Below are experts of layer 6 (counted from 0) of a mixture-of-experts language model. Rows are named router (the router's row for the expert) and show model dimensions 0-159. Each number is 200 + 20 x the weight over its row's rms, rounded and kept within 0 to 999.
Before each expert's rows: a language model's description of what the expert responds to. This comes from a sample of Wikipedia text that the model never trained on.

# expert 25
It responds to: First piece of a split word, mostly capitalized names after the/of, such as U in Uranium, Am in Amadeus, Wal in Walton.
router,225,203,205,204,203,171,200,220,167,226,209,198,187,169,198,250,204,207,193,150,181,211,194,183,208,191,198,225,196,190,221,181,193,217,179,212,163,225,208,228,186,186,216,203,176,206,222,215,182,167,194,206,177,184,192,247,227,194,215,233,202,222,185,220,215,193,201,180,188,192,192,168,196,190,204,183,214,162,228,209,195,192,227,210,201,169,185,195,205,220,170,184,167,215,222,196,240,201,207,190,185,195,206,189,221,175,182,230,198,203,203,174,219,194,219,209,201,231,188,218,221,218,209,175,194,196,156,205,185,195,232,193,210,240,185,188,169,186,147,213,200,214,195,183,205,194,184,248,153,207,187,204,191,196,209,189,168,202,220,244

# expert 58
It responds to: Nouns after the, his or a naming kin, roles or parts, such as end, son, wife, father, friend, city.
router,200,204,190,162,203,199,181,219,198,230,197,192,161,196,212,220,229,200,190,191,207,241,199,174,217,183,225,227,191,207,210,163,175,199,192,210,179,210,216,244,167,161,211,226,195,196,231,226,161,171,219,211,191,174,198,224,211,211,224,202,195,222,182,223,216,212,222,193,196,180,227,186,197,208,196,180,229,188,210,206,176,192,207,182,172,199,182,193,223,189,200,178,162,202,210,176,229,195,212,181,192,212,189,174,232,193,183,250,217,200,179,181,180,174,216,234,207,225,198,218,216,186,213,179,188,191,179,204,204,237,183,172,207,225,186,182,186,162,170,230,163,207,190,216,190,194,208,215,194,186,150,229,171,169,202,195,196,199,199,218

# expert 52
It responds to: First names and surname pieces of people, often in tables or after another name, such as William, Robert, Greg, Sher-id-an.
router,216,204,201,166,163,169,154,204,157,200,233,207,162,161,214,240,233,192,192,196,203,232,202,201,204,200,216,228,188,199,203,184,197,218,192,213,179,211,215,224,198,171,207,211,173,182,226,220,203,191,203,195,188,193,182,236,239,207,224,237,201,205,184,220,221,205,196,189,198,193,221,208,184,189,210,180,205,164,201,215,177,195,200,182,163,175,188,179,193,208,187,190,175,198,216,182,232,211,231,178,189,207,201,198,223,187,179,216,219,202,169,199,210,169,220,223,214,215,179,205,218,226,217,182,179,188,164,221,209,193,210,191,242,193,206,198,179,170,201,249,176,207,189,194,190,185,215,243,185,208,178,198,169,176,195,175,167,189,222,228

# expert 27
It responds to: Single capital letters or short initial pieces beginning proper names after in, of, at, such as K, S, Bel, By-z-antine.
router,214,224,183,182,180,179,190,202,176,209,235,170,199,182,196,226,214,198,176,173,180,204,208,178,242,195,221,211,184,201,234,163,208,230,200,199,194,212,214,230,196,194,214,202,185,204,220,213,200,180,214,217,163,199,184,224,228,210,217,198,190,229,179,201,222,213,195,186,168,192,226,202,160,202,193,201,201,175,222,212,186,179,214,186,185,180,183,156,230,224,185,163,180,213,236,177,251,221,221,175,166,219,200,183,228,186,166,225,197,207,198,197,201,179,212,229,228,226,178,219,223,203,240,170,204,191,196,223,211,197,238,195,228,233,185,196,194,169,161,206,194,203,197,200,201,195,174,223,165,186,211,211,188,182,178,199,198,196,192,204

# expert 16
It responds to: Opening stems of Latinate or technical words split into pieces, such as c-ens-orship, ex-pen-se, cap, compet, viol-ent.
router,222,203,206,178,201,181,176,207,186,193,220,187,186,184,182,199,207,182,186,166,186,213,210,164,219,198,219,213,192,241,209,145,200,209,170,207,184,218,234,219,201,187,212,199,196,188,222,204,182,168,227,223,184,194,168,220,209,210,204,195,183,214,177,207,209,194,215,172,178,184,211,164,195,195,215,174,224,177,221,228,191,171,210,182,165,186,183,187,197,220,192,172,171,196,218,195,244,189,207,175,196,213,168,207,220,160,161,229,200,196,208,155,195,206,219,209,217,226,199,242,222,215,224,185,205,181,181,200,203,210,210,178,202,204,151,196,160,182,155,217,181,226,185,189,169,174,184,212,172,186,198,217,193,171,207,201,188,193,202,206

# expert 26
It responds to: Determiners like the, a, his, its, their and the adjectives after them, such as first, second, successful, in running prose.
router,207,228,215,203,202,196,190,222,192,213,224,185,153,168,198,205,247,202,176,173,177,200,194,192,212,191,206,211,189,206,232,180,196,215,178,207,185,223,218,221,191,209,208,210,205,177,218,216,182,171,224,193,180,170,188,196,203,190,210,221,171,200,173,240,219,228,226,196,181,180,224,199,206,192,236,174,222,195,227,207,163,206,199,183,172,169,168,177,207,231,189,185,192,195,240,177,223,185,217,197,184,203,187,202,209,181,196,227,220,197,183,195,210,183,227,217,221,239,186,218,225,209,223,184,187,194,186,232,212,238,206,173,209,221,183,185,165,180,182,215,163,229,182,194,191,196,184,224,205,187,173,247,164,169,204,185,184,182,209,223

# expert 53
It responds to: Word-starting capital or lowercase letters like P, M, G, p, plus early pieces after Sh- as in Shapiro, shapes.
router,218,241,193,200,188,183,196,229,183,222,237,177,189,186,186,207,212,202,188,196,200,220,221,189,222,194,229,210,189,231,222,191,169,222,188,214,170,211,208,210,208,173,208,209,176,186,189,200,181,193,223,218,168,193,198,223,218,231,212,222,188,197,153,218,199,188,223,206,196,190,204,172,213,190,230,152,212,199,201,219,162,201,208,175,166,213,208,182,226,224,173,183,177,212,195,195,236,192,213,174,170,209,175,196,211,196,150,217,205,207,185,183,225,167,220,199,203,231,188,225,237,235,228,172,191,197,175,216,213,208,210,187,224,207,186,172,168,202,191,219,184,222,164,194,216,163,178,228,199,194,188,202,202,178,193,203,189,161,198,233

# expert 19
It responds to: Pipes, colons and semicolons right after a table cell or label in sports and election tables, such as "Labor hold |", "Key:".
router,215,217,200,188,196,179,169,225,178,213,216,152,169,193,202,199,230,200,202,207,180,209,203,165,231,189,211,220,191,232,220,186,162,211,196,225,192,210,221,205,210,176,216,191,203,171,213,215,167,187,208,224,172,192,161,232,229,215,231,208,179,217,183,218,193,213,207,185,198,186,209,180,205,186,212,182,213,203,232,234,196,191,188,183,201,178,190,173,186,218,170,149,190,208,212,168,209,215,235,180,184,221,182,215,204,182,183,215,219,202,180,177,182,167,219,235,213,206,176,206,224,213,216,185,181,193,189,209,201,223,212,176,238,210,183,181,166,179,168,231,184,222,192,201,215,171,192,232,197,193,176,202,197,180,203,168,157,182,208,222

# expert 40
It responds to: Single digits in tables, times, scores and measurements, and spelled numbers like one, four, seven, as in 2:44 or 740 m.
router,210,215,216,173,167,190,170,244,178,198,216,192,188,173,198,212,212,208,176,182,178,215,218,184,208,171,216,233,179,226,215,175,186,216,179,209,202,220,205,209,186,179,216,206,187,197,203,209,189,181,190,244,197,194,200,217,205,206,237,212,185,205,159,227,220,213,197,193,204,174,225,178,204,175,239,158,218,195,213,229,170,184,226,183,184,191,171,163,207,201,176,181,176,197,230,170,211,211,223,157,178,193,204,212,221,187,169,217,233,233,177,198,197,207,228,217,220,219,203,235,228,204,214,179,182,187,189,230,197,217,202,180,216,210,172,179,190,168,194,222,177,222,171,194,187,173,207,208,188,194,159,206,198,185,193,183,182,191,198,237

# expert 62
It responds to: Digits inside dates and terms of office like 2024, month names such as March and October, score hyphens, and numeric table pipes.
router,218,234,183,188,191,191,190,215,192,231,248,166,174,191,198,221,236,207,166,198,176,226,218,169,234,187,230,218,180,212,232,149,197,222,203,228,210,214,219,213,184,179,216,199,185,203,207,204,170,177,230,195,174,187,180,200,211,214,209,190,187,220,174,188,196,205,203,193,161,186,214,168,186,199,211,181,237,195,222,210,184,190,210,199,176,190,179,191,216,191,195,156,185,206,213,184,235,197,222,172,172,195,212,172,207,170,183,215,209,193,172,175,205,187,222,221,245,229,185,203,203,211,230,182,200,211,198,221,191,251,207,179,215,208,185,178,181,201,179,233,191,198,198,178,194,187,171,215,166,200,194,222,192,180,205,169,200,186,192,213

# expert 50
It responds to: Last digit of four-digit years and numbers, such as 2007, 1956, 1988, in dates and tables, plus century, ago, metres.
router,211,218,184,168,171,179,192,211,164,233,235,188,191,176,221,231,201,207,160,182,195,221,213,188,200,170,212,230,177,197,209,173,199,217,195,225,182,215,221,227,204,183,193,215,191,204,203,219,191,179,224,222,163,194,184,206,217,228,221,195,182,215,179,240,222,224,225,184,198,194,217,165,184,193,222,183,205,177,217,212,148,183,211,186,183,185,181,198,201,219,176,181,186,207,220,189,212,185,213,193,172,216,192,176,212,197,191,219,221,195,164,186,197,201,219,238,230,251,183,227,219,237,205,186,189,199,190,204,211,230,225,194,217,229,165,179,184,183,189,227,159,222,170,202,176,189,187,213,187,184,196,215,179,199,179,199,200,169,202,212

# expert 47
It responds to: Middle syllables of longer words and names (as-cer-tain, In-tern-acional, Barth-ol-omew), leading digits, and Markdown table divider rows.
router,231,198,205,202,166,164,186,221,192,205,239,184,188,168,175,221,212,207,167,170,207,204,231,183,214,190,223,224,188,211,204,170,205,215,176,199,192,203,218,207,200,167,226,225,213,174,207,212,213,206,213,222,168,177,206,216,216,235,199,216,192,244,183,231,209,222,226,196,193,192,227,160,206,170,216,188,206,180,233,224,197,212,203,197,165,190,177,163,215,194,204,163,172,221,210,180,230,215,204,188,176,202,198,184,202,185,161,228,209,216,184,174,209,184,225,218,213,214,196,231,221,223,230,168,209,194,195,241,214,226,214,196,203,218,156,184,198,178,188,204,187,209,196,199,218,171,182,235,188,197,190,203,183,171,192,183,177,195,213,219

# expert 7
It responds to: Non-leading digits inside multi-digit numbers in tables, coordinates, ISBNs and years, such as the 7 in 18,457 or 2003.
router,232,235,197,170,177,179,178,227,190,210,231,194,184,192,188,214,221,203,180,169,193,217,202,189,197,185,212,221,176,231,218,178,183,212,163,198,188,214,202,204,199,169,225,201,183,194,207,208,199,177,236,215,166,203,197,218,208,227,238,212,176,199,168,256,212,219,214,194,176,171,242,154,217,194,223,181,213,188,213,238,183,183,208,186,200,196,156,170,216,189,195,175,182,214,239,191,210,199,205,175,190,196,199,186,218,190,196,230,231,210,202,189,201,182,222,211,246,234,190,231,215,222,209,182,191,202,185,219,190,202,224,187,216,234,168,198,183,185,193,215,194,220,179,207,204,176,183,208,179,197,179,206,208,176,193,194,179,179,219,230

# expert 0
It responds to: Single digit tokens inside numbers such as years, coordinates, percentages and scores, e.g. 195|0, 56.|5″W, 58.|0|6%.
router,206,234,186,181,159,181,185,211,160,234,220,169,198,171,204,216,202,206,177,166,195,215,215,202,214,188,198,228,183,208,211,170,194,216,186,227,168,200,205,219,208,162,191,220,186,200,196,206,182,188,206,224,177,197,194,220,201,205,220,203,194,197,169,253,214,219,214,168,204,180,243,174,205,171,231,183,220,173,217,221,162,167,220,171,199,189,158,210,220,182,176,172,184,200,227,188,215,204,203,177,164,227,191,182,201,172,187,208,222,199,184,192,199,188,215,207,221,233,182,232,230,233,213,175,180,172,185,208,199,226,214,192,215,214,184,189,204,174,203,208,191,220,162,199,184,189,191,219,185,206,199,206,190,188,181,205,199,176,221,236

# expert 48
It responds to: Final vowel-heavy pieces of foreign names, place names and taxon names, e.g. -idae, -ica, -ata in Janata, -is in Kunsthistorisches.
router,224,220,202,173,168,159,158,234,187,205,220,187,164,192,192,239,214,192,164,196,199,215,224,199,205,192,212,212,202,225,193,188,173,216,194,205,191,200,219,217,206,183,205,184,183,199,218,226,189,192,204,226,205,200,192,199,238,215,221,209,197,202,193,230,231,221,201,205,204,181,216,189,200,177,215,209,198,158,206,210,168,185,201,178,180,187,181,204,194,210,184,186,181,215,237,189,208,194,232,181,191,221,219,190,208,188,198,222,234,213,183,197,184,179,236,216,218,216,162,207,219,228,213,170,178,195,181,225,207,230,232,175,226,237,195,210,183,177,173,226,152,201,183,194,185,164,211,229,167,196,183,207,180,158,202,197,157,181,225,215

# expert 21
It responds to: The word of, especially in census text like households, of which, plus determiners and adjective endings such as these, several, political.
router,233,231,198,184,165,177,195,218,167,208,214,170,176,162,228,197,234,207,177,196,204,210,228,178,216,179,208,211,188,212,236,168,181,231,171,194,205,208,229,235,179,214,243,216,182,185,215,218,173,180,220,228,177,210,186,199,233,239,225,234,179,189,189,222,221,220,212,192,209,204,209,190,200,180,222,189,208,188,216,233,174,211,203,172,161,172,184,197,222,211,190,197,177,216,230,191,200,207,209,196,181,202,211,201,200,188,187,200,214,189,186,198,189,179,233,223,241,218,190,217,202,210,206,177,176,205,184,212,212,229,208,191,202,232,167,183,197,197,180,218,167,220,188,175,198,169,183,234,193,177,170,206,192,177,217,176,195,180,198,223

# expert 20
It responds to: Pipe separators between cells in data tables, semicolons in flattened lists, colons after infobox fields like Position, and u in Dupuis.
router,211,223,173,189,190,183,163,218,172,204,227,173,163,197,221,211,226,195,193,204,185,208,209,174,223,177,228,214,212,222,212,187,163,214,201,232,175,246,206,210,206,187,191,190,203,180,230,211,190,195,201,202,189,179,155,203,220,220,239,208,179,230,195,231,201,213,204,170,187,195,220,189,205,213,221,159,214,186,211,230,176,167,187,206,203,185,175,198,194,214,172,164,182,208,233,184,240,208,227,192,177,203,200,218,207,179,183,215,222,178,207,188,193,176,217,231,229,204,163,224,217,204,219,184,166,163,168,225,191,219,222,179,215,216,174,202,191,182,182,204,187,214,207,203,211,166,186,223,194,205,202,193,208,169,209,186,161,189,188,219

# expert 14
It responds to: Opening or inner fragments of split words such as fraud-ul-ent, a-per-ture, gen-re, cl, sol, plus inner zeros in years and figures.
router,205,205,206,213,169,188,165,237,165,216,226,184,177,209,212,221,233,193,191,192,205,231,204,185,212,175,211,202,195,230,197,204,199,186,196,198,178,209,207,231,198,184,214,207,166,184,234,219,173,187,212,218,195,190,193,234,220,223,204,205,183,215,206,219,220,226,216,194,207,190,238,180,193,174,221,185,227,178,227,224,195,173,186,176,163,175,161,154,211,207,209,200,162,202,226,184,231,202,196,194,173,201,205,167,223,186,177,239,230,191,189,173,213,190,236,232,212,224,182,211,200,198,211,185,183,204,176,210,207,207,188,171,200,198,174,185,172,168,174,230,172,232,197,198,186,176,176,225,173,194,169,212,182,182,196,180,191,183,212,210

# expert 29
It responds to: Common nouns right after a, the or his, mostly time words like time, year, years, days, plus population, development, situation.
router,196,216,204,165,192,202,202,226,186,233,231,177,149,189,216,220,223,209,183,185,203,238,179,176,220,165,209,220,165,228,206,187,193,211,183,210,162,207,209,223,183,167,227,201,195,189,202,215,177,171,213,203,189,181,189,206,221,212,224,197,195,227,175,235,214,213,220,192,184,204,229,201,203,188,232,187,226,192,223,215,179,193,199,180,178,206,179,196,206,179,181,187,183,188,227,186,234,182,210,188,188,222,194,187,226,197,189,219,215,184,176,176,202,186,209,229,221,241,161,227,195,206,196,177,194,189,173,202,218,220,209,180,212,234,194,186,173,191,180,225,170,230,152,176,177,193,194,190,199,167,164,236,181,180,213,203,187,188,213,198